python train.py --n_layer=14 --d_model=320 --n_experts=8 --experts_per_token=1 --d_expert=256 --d_shared_expert=0 --activation="squared_relu" --moe_layers=[0, 1, 2, 3, 4, 5, 6, 7, 8, 9, 10, 11, 12, 13] --router_score="softmax" --normalize_top_k=false --routed_scale=2.83 --balance_loss=0.0153 --balance_bias=false --router_z_loss=0.0001 --init_std_router=0.00989 --lr_router=0.000914 --vocab_size=8192 --norm="rmsnorm" --norm_eps=1e-06 --tie_embeddings=false --optimizer="muon_variant" --lr=0.00895 --beta1=0.95 --grad_clip=1.0 --batch_tokens=[65536, 131072, 262144] --seq_len=512 --train_tokens=294400000 --steps=3382 --dataset="wikipedia_en"
Below are experts of layer 8 (counted from 0) of a mixture-of-experts language model. Rows are named router (the router's row for the expert), up (a neuron's input weights, with its number) and show model dimensions 128-191. Each number is 200 + 20 x the weight over its row's rms, rounded and kept within 0 to 999.
Before each expert's rows: "gets" lists some tokens that make up at least twice as much of what it gets as of all text. This comes from a sample of Wikipedia text that the model never trained on. Tokens count by the router's weight.

# expert 2
gets: " the", " The", " a", "The", " his", " first"
router,191,198,226,175,193,210,189,189,202,216,201,219,183,186,171,188,193,196,222,208,174,181,197,182,172,187,202,174,214,179,209,174,221,174,184,214,188,213,197,189,211,206,237,228,168,229,229,217,185,193,196,184,182,217,184,211,198,183,208,156,188,188,196,218
up43,221,196,236,195,200,200,227,203,213,188,199,220,175,199,198,201,226,165,201,195,201,203,223,208,207,140,194,197,186,202,195,221,207,202,202,184,221,217,218,189,179,196,188,226,203,241,183,201,243,199,227,164,202,209,190,187,204,197,185,185,217,185,196,161
up44,226,177,198,176,198,209,204,197,179,205,184,200,161,185,208,201,190,212,210,181,204,199,202,177,168,194,238,193,194,157,206,213,178,185,212,216,203,206,188,208,207,198,171,235,191,212,205,224,213,212,188,193,198,198,154,154,230,236,210,236,206,185,200,199
up45,199,200,180,231,195,234,193,217,230,182,160,196,238,184,217,129,163,216,207,208,222,203,167,198,218,200,234,222,223,194,173,195,202,166,204,190,198,202,186,165,220,221,211,247,196,196,193,194,224,204,206,210,194,139,216,185,190,190,196,233,233,224,199,187
up46,213,203,176,187,190,214,259,187,199,200,199,200,232,200,218,170,192,196,199,189,221,219,215,201,239,191,193,173,177,177,191,187,198,160,197,187,241,194,218,180,211,211,199,198,204,217,175,155,200,215,184,208,172,137,187,200,167,169,230,207,211,216,213,217
up47,216,207,149,177,179,171,183,184,207,192,197,201,133,212,182,212,226,202,201,188,185,197,210,194,203,201,202,187,189,218,192,165,189,204,172,193,214,216,202,170,190,207,161,187,204,197,180,207,224,172,233,220,211,205,165,212,211,205,217,182,161,204,205,181
up48,205,216,211,187,163,134,161,227,184,188,220,177,188,197,211,180,197,178,194,202,170,177,178,218,206,209,191,193,181,200,190,204,194,198,199,186,213,158,217,175,186,202,220,205,212,206,201,203,203,176,200,212,173,212,172,206,222,180,165,227,192,232,183,209
up49,196,209,217,162,202,221,158,210,191,186,201,203,207,211,202,166,195,195,183,205,195,186,197,190,199,198,175,210,200,197,209,198,241,165,143,219,191,229,182,238,192,176,217,202,201,192,238,196,216,195,213,161,222,202,209,211,188,193,225,189,200,169,191,197
up50,195,183,235,203,203,190,179,190,209,212,199,179,212,204,181,201,200,235,201,208,200,206,163,212,198,177,186,198,195,209,191,196,212,154,194,206,194,184,222,203,159,201,201,221,225,207,215,223,158,189,199,212,222,216,201,214,180,192,210,112,173,188,167,216
up51,172,168,197,195,201,166,211,195,196,196,208,203,196,204,200,205,186,214,172,212,204,195,190,243,142,179,204,198,195,227,161,219,238,194,186,217,179,157,222,202,197,228,192,201,177,193,215,218,174,223,240,207,232,205,224,207,178,175,215,205,190,195,198,200
up52,226,204,195,229,234,211,211,232,200,188,206,201,218,173,200,182,195,209,222,174,227,183,177,239,195,204,224,193,200,120,184,215,172,180,203,183,175,202,208,211,209,194,204,190,201,228,208,217,181,220,198,213,220,217,213,184,208,162,206,184,213,156,238,203
up53,236,205,227,190,223,197,208,176,223,212,177,201,193,188,201,194,186,161,197,223,243,195,206,191,208,200,203,206,195,185,193,212,242,211,203,180,157,190,196,186,215,215,196,196,199,224,253,198,215,208,215,225,155,203,229,202,220,237,205,198,176,196,168,182
up54,212,204,202,155,176,216,200,219,175,186,181,215,200,205,207,179,204,203,228,216,205,214,152,197,173,209,199,224,244,185,199,203,225,191,206,186,205,204,202,192,234,173,207,171,207,223,193,190,206,196,211,197,201,206,210,196,202,188,221,200,214,172,177,196
up55,172,234,206,226,164,199,233,180,206,199,210,208,187,200,169,196,198,181,215,182,181,144,211,199,197,208,205,204,209,219,204,187,198,160,197,208,194,215,174,190,201,211,199,203,193,197,221,185,188,199,219,227,200,199,241,207,179,195,200,189,180,195,222,197
up56,226,216,186,244,220,206,199,198,267,244,225,208,199,203,199,200,233,205,207,189,210,172,205,206,185,173,199,205,215,191,192,229,164,201,188,249,155,205,222,254,201,184,188,182,191,183,239,199,175,221,181,191,188,193,175,208,200,168,207,210,203,220,205,210
up57,200,199,203,199,169,203,183,183,195,155,175,161,207,213,216,225,167,187,194,195,177,225,202,200,209,191,233,191,197,214,198,188,206,193,184,198,205,188,176,199,192,200,215,229,190,218,184,210,203,213,202,220,223,165,213,198,176,189,194,197,201,145,228,203
up58,202,200,194,172,202,161,214,187,205,209,169,202,224,209,189,184,192,209,195,185,175,181,188,190,211,186,222,192,181,196,185,185,208,204,203,203,198,198,230,204,171,192,216,218,179,205,197,210,228,186,217,203,163,193,163,218,206,193,193,171,194,200,204,176

# expert 0
gets: "s", "5", "7", "4", "ation", "6"
router,208,216,192,203,177,227,168,180,184,235,220,223,178,216,185,188,202,220,261,186,201,203,205,211,203,214,220,172,222,197,238,142,193,180,195,179,192,175,211,206,194,216,200,204,195,207,202,240,210,189,209,223,184,199,189,207,202,204,191,196,178,170,195,245
up43,237,224,190,210,174,165,197,186,178,227,220,173,187,142,187,204,242,189,224,171,207,183,205,196,193,207,198,189,204,263,210,183,166,205,215,220,213,217,220,216,165,188,222,224,208,200,182,196,249,195,195,208,201,198,192,197,220,201,165,196,203,205,193,190
up44,209,205,235,219,170,267,192,213,177,188,193,196,172,210,198,230,190,188,199,192,205,186,196,208,173,210,235,187,203,208,205,197,183,235,199,181,186,175,179,229,223,166,184,217,197,190,183,190,218,216,202,226,186,181,216,181,183,185,198,187,208,206,177,226
up45,241,202,177,207,173,193,225,200,221,225,199,216,201,192,223,204,194,176,204,199,193,224,207,181,211,218,222,202,215,207,234,187,186,204,221,199,185,201,164,198,233,174,181,233,232,200,198,210,198,207,200,197,202,219,212,191,190,172,211,212,202,183,247,272
up46,190,224,178,223,206,201,212,207,230,231,207,252,206,222,203,180,211,187,180,166,178,185,178,184,206,202,199,201,183,239,126,201,204,207,223,202,225,174,254,194,236,212,254,204,185,215,224,203,184,197,200,180,202,240,204,202,183,201,194,216,202,172,206,198
up47,218,236,169,213,198,186,205,168,233,231,192,241,198,201,205,198,188,258,163,184,201,194,212,187,187,200,198,212,222,204,225,231,172,199,187,196,208,197,186,184,195,178,210,241,207,238,190,226,168,199,195,194,175,200,208,201,222,226,193,199,208,200,163,204
up48,223,217,193,212,212,166,187,180,217,245,206,224,182,191,202,198,212,189,204,194,208,228,223,186,175,201,203,247,212,197,191,179,175,208,186,207,221,211,216,209,188,222,188,192,219,174,203,195,187,198,199,178,206,216,207,156,230,202,213,200,196,201,180,199
up49,187,202,187,191,171,201,213,214,190,195,196,175,226,220,185,209,200,239,209,194,166,207,172,209,201,173,201,198,201,214,210,200,218,205,201,190,148,195,203,190,193,208,194,238,196,203,194,196,207,215,197,181,187,184,217,183,229,212,219,187,190,199,159,175
up50,207,194,200,186,205,146,203,201,188,224,197,190,199,222,218,198,220,227,226,233,211,228,210,175,189,168,222,192,232,178,227,205,201,217,201,192,230,188,198,226,195,187,202,210,215,200,241,206,226,199,195,227,219,211,201,242,204,193,207,214,206,199,197,196
up51,190,180,182,208,203,178,191,199,208,199,142,196,170,170,244,258,212,202,199,226,199,185,199,199,201,232,232,209,207,191,202,179,185,204,188,194,203,167,193,178,200,193,199,250,225,200,164,238,191,191,222,212,180,181,177,197,204,191,158,213,192,201,171,230
up52,197,158,220,201,182,189,218,226,201,199,243,211,214,167,165,189,205,160,189,190,206,189,128,235,207,201,164,200,190,231,173,194,201,201,191,166,169,195,201,198,219,201,196,202,166,178,201,198,212,187,194,201,190,184,187,182,217,224,202,182,203,215,192,147
up53,226,203,186,194,251,182,216,168,198,200,208,188,194,223,189,185,226,214,220,203,186,144,193,183,193,221,203,192,176,231,169,178,217,215,209,177,234,178,203,213,187,202,228,168,212,220,201,199,199,182,196,188,209,189,202,238,219,214,157,195,153,197,218,161
up54,166,216,195,202,198,207,171,224,192,215,206,190,182,197,192,207,199,221,187,237,190,202,182,192,223,203,218,200,224,200,165,216,203,209,201,190,190,187,195,225,212,222,201,190,232,220,166,202,197,202,195,196,171,166,166,192,162,217,213,231,197,190,207,216
up55,203,225,223,158,195,194,206,179,208,232,220,204,208,212,219,169,211,177,215,238,219,202,185,199,193,228,220,221,187,161,210,209,181,241,200,203,182,202,193,153,180,229,206,200,202,188,220,191,214,189,227,219,182,189,204,186,204,196,201,209,209,224,198,206
up56,174,211,222,201,177,157,196,194,189,166,203,201,203,243,194,193,224,235,206,159,205,202,195,194,154,224,202,203,230,238,206,190,180,195,176,187,220,186,204,199,199,206,183,234,196,182,183,198,199,191,210,166,183,201,201,212,248,161,175,177,197,209,201,171
up57,202,227,234,182,200,225,191,214,206,211,202,199,202,221,176,228,187,198,186,194,237,200,212,190,232,212,193,226,192,192,206,196,193,155,192,127,230,196,208,214,208,243,180,174,182,158,193,201,181,214,206,212,175,210,222,179,208,199,173,207,197,212,164,200
up58,240,181,194,192,217,199,195,191,213,227,226,198,247,201,189,226,200,224,233,253,209,219,218,200,198,218,195,188,212,236,184,207,197,212,207,193,172,193,202,190,224,172,224,178,201,196,223,210,189,185,159,201,186,215,183,200,194,183,163,187,185,210,222,214

# expert 5
gets: "\n", ".", " |", ")", "\"", "=="
router,239,225,216,172,218,204,176,203,183,221,228,227,169,161,219,168,215,185,204,196,198,200,204,227,199,209,208,193,222,220,195,204,174,197,158,198,187,201,213,214,154,225,212,217,210,230,196,256,212,205,221,228,243,167,186,221,182,180,179,178,200,199,192,192
up43,214,185,206,227,193,149,200,212,215,201,216,236,178,217,182,187,199,217,223,201,180,190,211,209,183,226,243,197,233,209,191,164,155,196,179,200,211,197,212,181,189,189,197,197,157,217,207,184,201,217,211,195,194,203,184,213,174,160,199,244,196,208,241,194
up44,205,190,201,223,189,216,206,171,187,207,208,199,177,166,179,232,219,223,178,205,202,172,212,191,182,212,233,193,201,195,227,226,161,207,174,217,213,196,233,202,204,193,211,227,224,181,210,242,165,197,183,176,212,169,214,231,238,229,212,198,207,165,205,201
up45,208,224,195,206,193,211,236,202,233,219,183,196,223,212,215,174,222,165,208,167,210,186,238,222,217,258,233,215,200,241,190,165,176,261,190,256,215,199,199,213,203,190,195,189,195,202,210,210,194,178,168,151,171,211,228,210,199,202,225,195,190,174,183,196
up46,180,200,217,212,242,252,193,222,195,195,214,197,196,204,190,183,202,164,207,207,184,215,199,212,190,180,213,229,200,201,201,193,202,204,207,164,198,181,202,222,198,186,199,190,204,156,179,227,204,178,179,207,239,206,179,201,192,196,193,210,168,190,206,225
up47,210,209,193,199,183,154,185,206,195,214,228,229,203,180,212,215,183,236,199,224,169,209,246,230,241,175,198,189,223,162,159,190,208,167,210,202,227,184,227,225,185,208,190,197,195,191,241,195,214,165,226,228,165,172,154,214,216,192,201,187,192,209,193,212
up48,197,224,177,237,225,143,219,159,218,180,210,196,219,218,199,195,225,207,197,204,214,207,202,217,201,199,204,180,241,231,206,206,192,211,216,156,182,178,183,196,201,187,195,220,220,181,183,222,216,222,204,193,223,204,199,179,232,204,181,197,199,185,197,203
up49,203,230,207,198,204,223,216,203,220,201,200,162,195,220,159,191,173,209,175,161,226,202,195,172,229,215,200,203,206,206,193,194,183,229,163,179,195,164,186,169,200,184,238,199,195,224,235,196,203,179,214,225,200,205,172,213,197,183,194,172,199,211,186,180
up50,223,206,229,207,226,221,204,193,217,204,234,183,204,194,202,198,206,179,202,213,206,204,216,187,178,211,204,169,214,199,185,192,202,198,168,208,203,210,189,187,241,166,198,195,199,211,184,202,202,193,212,197,168,170,200,210,176,171,191,201,211,204,236,205
up51,213,203,186,173,179,192,168,185,185,191,207,206,158,122,191,185,177,194,192,192,197,208,203,210,199,170,228,203,199,205,198,171,188,206,222,207,193,240,227,176,213,208,165,201,193,209,201,198,195,198,187,182,226,211,200,196,200,215,206,198,230,195,210,199
up52,179,188,245,203,188,242,203,199,214,205,203,210,212,266,211,194,226,212,204,202,216,205,208,177,212,219,215,197,209,187,216,210,178,223,204,185,233,200,194,222,197,211,207,222,207,225,225,206,201,215,207,198,164,220,178,167,182,195,161,211,168,177,166,209
up53,208,203,170,210,204,214,189,208,197,197,200,228,222,181,225,196,201,198,198,176,205,231,203,161,170,193,239,202,175,176,194,203,210,210,195,227,178,209,230,232,210,197,190,198,234,185,165,207,218,210,223,201,234,172,202,161,183,192,221,177,222,188,171,203
up54,209,259,205,197,185,200,220,191,209,202,212,201,189,211,186,169,185,186,189,246,238,193,221,201,225,207,214,203,163,206,254,185,180,219,169,181,196,191,195,169,173,221,162,230,184,204,188,196,209,180,227,235,199,160,224,226,223,150,196,199,163,174,200,184
up55,192,192,225,209,171,189,236,243,227,200,210,196,196,203,212,195,210,196,210,212,207,180,198,180,227,209,203,217,225,207,203,188,192,243,223,198,207,196,211,207,189,198,208,213,203,200,196,225,188,204,215,204,197,198,180,189,180,208,174,194,252,159,195,206
up56,191,227,188,204,220,188,197,185,207,205,228,202,210,208,209,170,223,176,234,224,236,199,186,200,199,198,236,172,155,246,192,173,195,223,216,209,200,160,188,198,181,182,207,202,195,196,194,194,213,214,214,203,233,202,177,188,221,199,203,208,183,187,200,213
up57,258,208,215,218,232,121,233,204,195,198,200,216,168,171,220,216,207,209,194,187,204,167,220,203,197,198,207,227,219,193,216,188,193,213,181,202,184,182,182,196,203,196,230,199,202,199,199,195,225,210,214,170,184,213,177,219,183,233,192,201,182,182,226,176
up58,235,215,195,209,221,207,218,207,181,178,226,202,190,189,204,230,199,237,205,235,217,205,192,226,208,215,173,187,182,211,254,170,161,200,179,216,223,216,219,199,176,203,201,207,191,191,166,205,212,219,213,227,216,183,213,156,189,173,204,205,241,214,199,206

# expert 1
gets: "-", " (", "–", "'", " \"", "1"
router,212,231,210,191,221,237,179,221,175,211,176,214,190,224,175,199,199,164,191,163,186,189,194,230,179,169,179,193,195,170,203,201,204,177,208,173,228,202,201,174,195,213,217,207,150,210,220,188,215,229,196,204,210,231,201,212,200,199,218,196,191,183,179,204
up43,177,206,193,152,201,199,206,170,200,211,197,191,198,196,139,218,167,172,201,179,161,156,205,182,186,170,185,194,219,203,213,185,215,199,153,204,188,208,203,201,199,168,201,198,212,236,199,248,238,190,180,183,216,187,199,205,205,205,184,198,211,196,222,204
up44,223,197,190,209,194,198,217,210,196,209,210,223,207,193,191,200,210,218,204,186,202,231,202,203,201,197,188,198,214,200,202,196,207,220,160,203,185,183,200,169,216,184,212,191,201,226,193,164,196,201,195,188,187,235,203,204,207,199,197,202,140,201,206,200
up45,230,199,225,219,175,206,208,187,186,208,213,211,242,205,187,194,182,226,168,218,197,195,218,220,230,202,193,208,200,195,202,205,205,207,166,208,225,192,194,228,207,216,196,195,170,222,200,209,188,174,205,196,205,203,211,263,163,205,202,212,178,201,223,218
up46,199,241,200,205,221,202,194,172,200,226,199,202,226,161,199,197,199,206,226,207,171,175,205,254,226,214,189,173,236,195,236,190,200,239,201,185,209,211,176,221,223,204,186,163,179,205,196,209,224,219,210,236,217,215,177,199,209,193,169,190,174,181,207,203
up47,215,194,195,194,227,215,198,165,205,173,233,210,239,197,219,201,201,204,192,207,220,228,197,188,216,230,199,191,160,162,204,210,177,179,200,229,196,281,216,204,204,204,227,233,221,195,191,175,196,240,212,206,261,192,174,195,138,187,191,199,204,203,235,170
up48,203,206,212,184,165,212,193,197,172,168,212,193,197,200,203,195,208,179,199,209,161,203,208,174,202,202,203,208,207,194,212,193,192,179,200,197,201,189,167,127,177,244,199,275,183,204,182,206,186,211,216,213,195,208,215,176,203,209,194,199,214,185,225,201
up49,187,199,201,189,181,191,193,168,224,212,246,198,188,226,160,212,179,201,209,220,162,186,203,207,164,184,200,194,191,195,181,154,217,240,177,204,194,224,230,209,235,143,218,195,199,192,206,223,190,183,205,187,199,194,199,217,202,203,193,213,147,145,184,222
up50,217,199,237,183,170,202,195,205,194,199,187,169,177,212,190,206,242,202,213,172,183,207,188,188,152,196,190,208,224,199,161,174,179,207,201,204,203,202,198,204,188,205,191,194,233,227,211,179,204,197,195,181,200,190,206,199,226,197,198,180,200,189,192,189
up51,224,199,217,213,202,200,230,171,154,165,216,244,183,171,212,192,176,172,219,194,209,176,240,213,175,198,174,188,209,165,201,220,200,196,202,211,202,200,203,204,146,185,225,220,185,188,186,201,200,204,232,212,164,184,234,180,214,230,200,185,184,181,228,181
up52,201,219,181,201,204,182,168,206,228,241,172,178,197,213,188,202,200,207,226,196,197,228,245,231,204,174,165,182,216,209,208,172,194,175,188,173,154,201,202,183,209,206,202,201,184,222,199,204,211,229,215,224,196,138,198,215,242,174,191,195,196,195,178,203
up53,203,209,207,224,209,193,201,223,232,205,187,216,231,204,201,210,179,193,221,230,210,183,192,157,206,188,189,188,198,222,199,179,196,187,150,218,217,200,185,226,199,196,197,204,198,177,206,175,212,221,208,202,199,194,203,168,209,194,181,169,220,204,212,199
up54,228,229,197,214,218,230,200,219,188,205,195,199,175,192,240,184,179,178,190,206,201,172,198,205,201,183,193,247,203,218,197,221,199,216,215,172,219,194,138,223,201,185,201,222,196,213,165,241,199,216,204,208,208,169,219,194,198,194,181,190,199,168,210,177
up55,204,215,184,186,218,191,207,198,193,223,196,161,210,172,228,201,230,196,215,224,186,209,204,218,176,207,247,200,192,185,202,234,199,203,171,206,179,175,238,200,208,185,206,173,207,189,176,194,224,204,162,185,195,167,196,204,207,187,246,185,201,217,175,219
up56,184,185,213,168,186,239,214,193,234,196,200,203,228,202,204,223,195,200,213,174,196,194,176,209,204,219,201,203,202,209,198,193,219,208,187,220,165,204,222,209,173,190,187,207,216,194,256,198,217,175,175,206,229,218,207,204,195,177,199,184,170,200,160,228
up57,183,193,198,204,165,261,207,199,214,220,201,205,196,194,232,215,189,158,212,190,167,198,211,208,187,206,183,254,154,200,184,207,196,249,200,191,205,209,199,191,227,194,178,177,200,212,177,178,196,183,234,175,173,201,215,211,199,253,175,223,180,226,184,211
up58,181,210,207,197,214,236,202,200,212,191,216,173,204,254,182,165,203,198,198,238,211,203,245,192,195,204,206,190,206,224,208,224,194,197,210,194,217,225,223,199,183,222,216,203,194,227,159,171,234,230,178,226,166,221,192,157,175,171,198,208,210,208,202,187

# expert 7
gets: ",", " of", " in", " and", ":", " to"
router,252,208,234,161,196,207,201,185,190,225,225,200,230,204,204,166,206,210,206,169,215,167,198,236,159,232,235,199,183,216,199,199,188,205,179,217,188,184,218,184,209,224,197,205,208,182,205,178,212,227,196,232,224,195,202,218,199,237,195,156,199,211,187,220
up43,187,184,200,190,195,240,187,199,209,230,224,233,232,209,217,194,197,202,190,181,202,196,213,199,158,207,189,198,157,253,204,198,183,223,198,193,192,192,188,181,230,202,194,203,207,221,253,216,188,205,200,252,200,196,203,196,194,216,207,205,199,187,201,188
up44,225,203,202,193,201,203,216,202,210,181,199,198,192,201,209,185,255,187,152,197,183,183,192,187,202,217,244,207,208,262,211,212,187,202,200,223,140,161,206,180,209,217,190,202,210,205,223,217,217,205,196,235,147,151,204,202,199,177,211,186,214,189,176,205
up45,198,217,184,202,204,201,177,182,192,198,195,193,200,208,197,205,182,216,179,197,210,171,211,212,195,162,213,200,219,188,227,183,238,168,145,248,223,195,251,238,204,198,210,206,200,237,198,236,187,226,192,180,206,218,220,239,182,187,194,203,167,219,199,181
up46,190,192,182,222,207,225,210,159,216,208,207,193,192,214,195,212,234,185,194,173,198,198,232,198,230,183,194,189,182,223,186,159,210,199,200,210,147,233,200,185,193,201,223,199,192,197,197,185,212,189,192,205,253,196,202,179,193,220,209,200,176,203,236,235
up47,196,209,204,189,236,221,222,179,208,214,206,189,226,212,192,197,203,170,192,201,185,166,216,193,238,187,199,214,172,197,180,197,215,196,160,188,203,209,177,177,225,197,163,185,184,212,189,207,195,207,189,185,197,182,241,202,214,222,209,200,188,232,225,211
up48,206,190,198,201,198,227,197,221,196,235,210,209,187,184,201,205,188,267,214,174,219,201,209,219,195,204,195,195,194,176,177,230,191,222,204,190,162,203,199,228,205,181,204,226,206,185,180,202,198,169,202,222,223,175,209,180,192,174,202,216,192,247,178,199
up49,200,202,242,216,202,202,190,204,188,174,200,202,205,193,178,203,198,202,230,201,179,188,197,214,232,187,215,163,206,192,192,184,182,208,217,185,201,226,186,182,181,178,161,202,217,196,208,202,203,205,197,176,203,193,196,205,196,206,180,207,193,214,173,201
up50,188,199,198,186,178,157,240,183,214,194,185,162,187,195,189,200,175,199,201,197,190,224,232,217,176,200,202,188,213,178,212,206,203,198,182,177,142,187,202,200,196,226,191,207,195,167,197,198,234,200,220,216,185,192,215,201,224,234,200,192,190,173,196,216
up51,160,201,214,211,185,196,181,208,180,200,189,218,171,219,154,193,199,199,211,203,236,176,194,192,160,245,200,232,190,211,228,191,187,194,152,210,222,168,220,182,199,192,241,201,192,199,209,201,194,209,226,210,209,252,221,185,203,188,182,183,235,195,198,192
up52,178,177,211,180,225,160,208,228,200,208,179,204,208,188,196,201,188,207,209,218,173,216,220,220,186,217,235,205,207,184,222,182,215,203,229,179,184,204,193,184,212,212,186,193,158,198,223,164,159,194,181,190,186,206,182,177,208,179,202,187,191,193,193,238
up53,151,215,192,200,236,202,220,204,201,167,227,199,203,213,195,198,204,195,203,180,200,196,223,177,204,180,234,186,210,225,221,216,208,231,185,230,185,200,215,183,210,199,191,193,183,186,197,185,197,217,224,236,232,188,198,224,173,213,176,198,192,202,146,221
up54,209,203,187,229,196,192,194,221,155,220,203,222,200,198,211,214,247,201,217,182,200,199,188,200,200,230,191,192,211,199,192,201,193,224,213,230,200,205,198,240,178,211,187,184,232,189,200,199,180,195,174,197,171,233,210,189,204,201,200,195,200,225,223,183
up55,169,161,202,210,214,201,182,222,210,186,184,198,192,199,233,189,207,223,224,204,225,163,186,202,218,207,233,207,210,198,179,201,226,217,220,198,188,200,177,168,208,205,208,211,227,220,237,167,217,219,200,195,258,243,178,238,188,213,218,205,200,201,195,187
up56,187,198,205,202,200,197,230,196,232,203,191,195,190,222,222,192,222,206,226,231,201,188,224,205,179,162,168,229,224,212,190,229,196,195,221,172,200,215,195,214,210,193,217,190,200,199,183,208,190,222,236,181,203,178,198,209,179,197,192,166,176,206,184,198
up57,164,212,205,219,199,160,189,192,216,215,243,201,219,200,212,179,208,248,194,178,219,187,199,191,202,188,203,182,185,207,228,141,216,189,205,222,208,191,211,208,247,199,200,231,219,217,194,203,239,242,200,184,189,217,248,215,198,186,199,171,200,176,207,199
up58,187,199,212,227,193,199,187,184,207,221,185,175,179,194,167,204,186,217,211,208,202,224,215,194,223,222,247,218,200,185,181,172,207,186,203,187,198,187,201,233,256,218,229,165,188,224,234,202,201,228,214,191,196,193,212,213,207,213,228,216,213,241,228,213

# expert 3
gets: " ", "1", "2", " S", " p", " de"
router,209,235,198,182,183,239,209,177,181,208,189,219,224,162,206,191,228,193,211,207,196,157,189,208,198,232,204,197,186,175,226,174,205,186,185,183,235,197,202,184,182,235,218,196,173,176,194,248,222,175,183,229,202,212,199,202,210,257,186,210,209,199,181,179
up43,237,240,233,210,190,236,204,213,173,193,197,164,203,174,188,182,197,211,185,220,226,180,212,195,180,173,187,197,192,262,211,206,202,181,173,249,195,167,204,206,230,195,200,181,217,238,196,233,210,240,227,197,188,169,179,217,216,201,177,184,208,178,215,211
up44,205,186,210,230,199,243,184,185,234,194,215,199,163,198,200,178,207,149,220,207,239,177,182,211,207,212,148,180,182,198,234,216,188,226,195,188,209,218,202,185,213,180,225,183,202,186,204,217,225,227,186,227,199,209,188,209,193,226,213,195,225,229,202,209
up45,210,163,165,193,236,210,214,187,184,199,201,206,231,223,196,187,240,196,199,189,189,175,185,234,173,161,203,198,236,196,193,186,179,229,228,193,172,177,205,183,188,217,182,211,189,169,198,198,208,201,200,145,214,188,163,183,198,210,172,176,200,193,209,200
up46,196,219,227,191,201,218,165,189,209,196,228,204,205,200,214,180,206,192,173,206,229,188,223,223,154,216,199,200,166,201,209,206,182,204,218,169,150,171,194,173,185,219,208,206,187,216,227,185,213,191,213,191,246,196,172,192,208,204,201,179,199,183,224,197
up47,169,154,225,191,202,252,246,209,229,203,191,197,197,202,194,200,218,200,210,168,172,224,199,219,216,186,218,190,223,195,211,204,259,174,199,190,214,220,149,170,219,193,176,217,161,206,189,217,186,197,204,194,165,230,246,192,207,176,197,180,218,190,196,194
up48,194,212,209,188,192,145,229,240,206,202,177,205,193,157,194,184,208,197,237,151,181,191,186,185,191,200,170,213,195,186,199,201,205,198,183,202,167,193,203,194,198,167,203,231,182,190,162,231,221,198,201,224,231,207,202,216,191,208,176,216,157,184,164,198
up49,203,206,210,199,209,180,189,192,232,217,201,201,181,178,206,206,226,213,206,197,203,177,208,195,197,209,174,210,213,197,176,237,190,230,218,217,199,189,200,207,203,198,181,194,209,198,202,196,207,209,193,168,222,184,167,222,189,182,212,195,194,193,200,166
up50,188,215,205,148,191,226,203,192,199,208,209,215,220,237,209,173,186,199,192,206,205,213,172,196,209,181,185,198,192,225,208,175,188,211,204,218,205,149,193,181,217,186,219,237,186,240,185,214,221,233,169,216,156,216,192,212,207,190,224,201,235,195,182,233
up51,186,229,198,181,166,179,195,187,217,206,205,197,199,217,203,194,201,227,180,196,213,235,231,199,239,205,203,204,245,200,183,175,185,182,216,198,175,223,180,170,206,199,200,207,194,222,180,196,200,193,201,157,184,205,203,176,184,173,221,203,182,181,206,221
up52,225,194,233,198,193,182,199,198,287,209,209,222,203,215,215,202,202,205,200,209,212,211,166,170,193,196,201,208,182,201,200,204,215,163,188,223,201,184,223,185,198,233,180,198,202,201,239,194,192,201,184,206,227,243,229,205,170,225,219,178,204,216,175,230
up53,228,195,213,188,214,222,188,225,202,205,212,199,223,201,158,204,186,204,182,213,203,158,175,203,199,180,153,211,212,218,172,207,167,208,207,200,166,200,219,191,195,196,207,212,182,178,217,202,167,204,195,195,237,194,224,207,204,209,199,201,174,187,217,198
up54,190,253,205,177,168,229,186,191,208,214,247,196,200,209,197,196,202,206,218,189,184,224,210,198,196,199,210,196,201,184,187,227,208,213,200,194,229,198,198,242,200,176,224,198,200,182,196,191,187,193,189,210,185,176,230,215,217,207,206,166,180,203,158,211
up55,234,215,259,210,164,198,208,183,205,216,170,210,220,193,190,199,207,201,201,203,207,206,166,216,226,206,228,190,205,224,218,212,201,169,211,183,197,205,193,236,198,192,231,210,183,186,211,178,214,214,176,207,209,200,209,205,165,206,223,217,211,188,200,217
up56,160,177,213,176,170,271,203,201,219,186,194,202,231,235,201,189,207,201,198,157,206,197,234,192,197,171,200,230,205,195,206,187,159,226,200,190,183,195,167,203,210,201,215,205,179,202,187,193,198,183,175,189,204,203,209,212,224,212,176,210,205,222,209,214
up57,202,225,211,195,213,222,191,183,155,179,202,197,209,203,218,177,193,130,158,206,217,204,199,175,186,178,232,188,195,179,205,213,187,200,168,179,198,198,200,212,183,231,181,184,198,240,173,226,203,201,197,196,175,152,199,164,213,212,201,205,201,201,180,195
up58,208,189,211,196,148,195,200,184,165,207,212,194,184,198,228,216,189,217,187,205,211,202,232,193,191,200,243,160,237,215,192,211,184,215,225,178,193,171,196,194,204,196,183,204,201,194,181,227,200,236,172,189,228,199,208,194,179,246,208,185,187,240,209,175